Below are experts of layer 9 (counted from 0) of a mixture-of-experts language model. Rows are named router (the router's row for the expert), gate (a neuron's input weights, with its number), up (a neuron's input weights, with its number), down (a neuron's output weights, with its number) and show model dimensions 64-127. Each number is 50 + 15 x the weight over its row's rms, rounded and kept within 0 to 99.
After each expert's rows: "mostly gets" lists some tokens that are sent to it at least half of the time. This comes from a sample of Wikipedia text that the model never trained on.

# expert 0
router:30 38 61 78 72 55 53 46 61 34 63 20 73 42 40 42 32 54 62 42 62 61 33 91 69 55 40 61 37 53 57 33 79 52 40 59 54 73 64 14 36 22 42 79 40 45 62 42 57 53 66 61 76 34 57 50 32 40 46 63 16 37 57 42
gate0:21 44 27 53 65 42 48 48 25 58 50 53 47 49 49 58 61 75 48 62 59 53 68 83 69 56 68 57 51 29 34 42 72 60 58 59 41 74 62 41 59 35 30 33 64 37 25 45 57 23 34 52 60 85 50 45 37 96 66 48 41 41 17 76
up0:43 49 58 57 59 15 45 39 55 61 56 38 55 35 49 52 54 80 63 74 50 51 57 40 85 64 59 64 30 49 54 50 65 56 55 30 42 56 41 56 44 55 19 49 60 48 49 55 43 62 76 33 60 99 37 19 44 82 82 45 33 50 25 61
down0:48 44 56 53 50 54 33 44 25 37 47 45 61 29 40 20 56 70 40 63 41 39 55 52 55 68 53 30 68 46 25 55 51 36 43 19 62 46 60 54 44 07 56 48 32 60 69 45 66 31 69 67 52 55 49 62 41 72 80 31 48 57 53 57
mostly gets: " p", " St", " d", " l", " h", " La"

# expert 31
router:46 42 86 51 77 56 71 21 64 54 80 18 71 59 56 43 57 43 62 38 55 36 33 59 61 46 52 49 49 52 58 26 55 76 46 65 54 43 71 31 28 41 28 60 38 25 64 45 56 49 85 52 79 38 59 29 52 37 45 38 47 30 46 44
gate0:55 44 50 55 55 23 37 42 59 34 57 77 47 56 54 55 44 58 44 52 55 45 44 55 56 60 54 26 24 44 58 51 59 35 72 58 60 49 38 11 39 67 60 71 68 45 44 47 58 47 62 54 38 61 49 78 62 54 17 75 61 31 54 50
up0:44 82 57 50 25 41 62 55 46 74 55 50 56 58 56 77 46 64 48 27 46 47 61 33 66 51 23 33 39 63 31 35 58 27 57 46 31 38 42 61 60 52 70 44 58 50 15 56 74 57 50 54 47 34 64 72 57 46 37 50 33 40 55 71
down0:46 29 39 70 39 52 46 62 40 65 45 56 81 43 61 60 38 62 29 40 57 71 67 60 77 40 79 55 54 75 38 44 40 41 49 30 67 46 46 66 49 40 57 49 66 43 48 57 55 25 43 53 48 59 96 54 08 76 51 30 43 56 40 35
mostly gets: " and", " &", " or", " non", " but", " highly"

# expert 2
router:51 31 59 62 47 63 68 41 56 47 62 41 79 72 52 49 44 56 56 29 58 24 34 65 56 61 29 63 47 30 67 42 44 41 41 50 44 35 55 61 28 57 43 46 46 33 63 36 65 37 64 51 83 40 80 61 62 19 33 38 23 21 62 26
gate0:78 70 56 55 41 37 71 44 51 53 57 60 42 63 80 37 42 20 79 52 54 55 36 76 63 43 50 72 65 51 51 40 69 62 32 46 68 46 70 45 65 49 69 53 36 50 36 36 27 51 46 56 47 68 69 54 36 33 57 59 45 65 52 30
up0:73 73 33 40 50 59 38 50 25 50 53 45 29 77 37 56 28 48 60 72 58 57 30 74 32 66 56 43 68 39 67 65 42 63 46 39 42 64 48 31 63 41 63 49 57 70 34 54 12 47 40 44 54 46 64 50 36 29 66 85 54 69 30 45
down0:54 62 39 56 60 71 42 73 53 29 55 29 41 29 43 58 58 65 30 65 64 65 76 42 62 28 42 00 40 39 30 51 22 32 43 39 14 86 43 41 43 41 22 34 59 48 49 37 66 66 36 60 55 46 38 55 76 53 41 32 73 39 66 45
mostly gets: "}", " father", " mother", " husband", "்", " signed"

# expert 11
router:47 62 59 67 66 66 53 44 61 72 66 11 59 66 50 26 45 54 69 41 72 25 56 59 54 55 56 59 48 50 59 48 51 55 29 52 57 52 48 39 36 57 50 66 44 24 75 53 76 59 74 56 67 32 64 40 46 40 23 50 37 23 79 44
gate0:59 74 51 52 32 41 33 70 57 56 39 45 46 54 70 43 66 43 39 56 55 20 72 64 46 40 24 43 16 23 60 58 15 60 60 91 87 48 51 64 43 08 44 37 65 62 50 38 59 59 30 51 63 47 29 22 26 57 70 71 39 28 39 31
up0:55 63 52 57 62 47 64 30 42 54 36 45 55 39 51 52 97 38 58 26 33 37 73 66 52 48 46 36 30 56 42 53 49 34 61 42 35 58 47 42 54 59 28 57 66 37 40 32 47 51 70 39 26 53 43 58 45 77 44 40 51 24 58 52
down0:67 85 74 69 29 38 38 69 40 59 45 47 53 48 64 39 57 64 48 59 69 49 66 47 28 63 47 49 45 69 68 22 38 15 46 70 70 73 65 66 33 38 20 43 42 61 34 59 43 53 23 42 44 43 43 49 34 67 43 72 75 49 21 69
mostly gets: " under", " along", " However", " Genus", " Coordinates", " renamed"

# expert 21
router:44 59 59 44 72 52 69 33 61 50 75 25 65 48 61 33 51 50 55 34 73 36 46 60 58 43 42 51 47 44 55 54 49 65 20 52 62 53 54 42 22 33 51 73 59 25 57 45 76 44 67 53 81 38 71 35 45 31 42 64 41 37 69 54
gate0:10 58 61 60 26 44 68 47 55 41 49 52 57 52 66 67 21 53 27 38 40 45 62 41 49 39 30 45 66 47 32 55 24 51 47 46 51 41 27 49 17 50 33 39 69 40 81 42 57 67 76 43 33 34 62 88 63 33 61 45 54 62 45 55
up0:23 39 63 43 42 59 71 58 24 26 62 57 31 56 52 43 41 51 39 42 67 41 47 61 44 34 56 46 70 36 58 58 29 37 45 73 33 53 52 31 38 48 66 53 69 38 57 42 21 71 51 77 23 67 71 61 44 10 24 52 52 53 68 53
down0:53 50 48 65 75 24 46 69 41 38 49 24 76 43 39 66 54 56 59 54 28 61 66 62 52 52 54 16 61 50 61 78 56 47 49 56 70 28 52 50 45 32 78 46 64 48 31 40 53 45 54 33 46 29 28 35 53 67 60 69 76 57 50 61
mostly gets: " where", " into", " when", " during", "In", "After"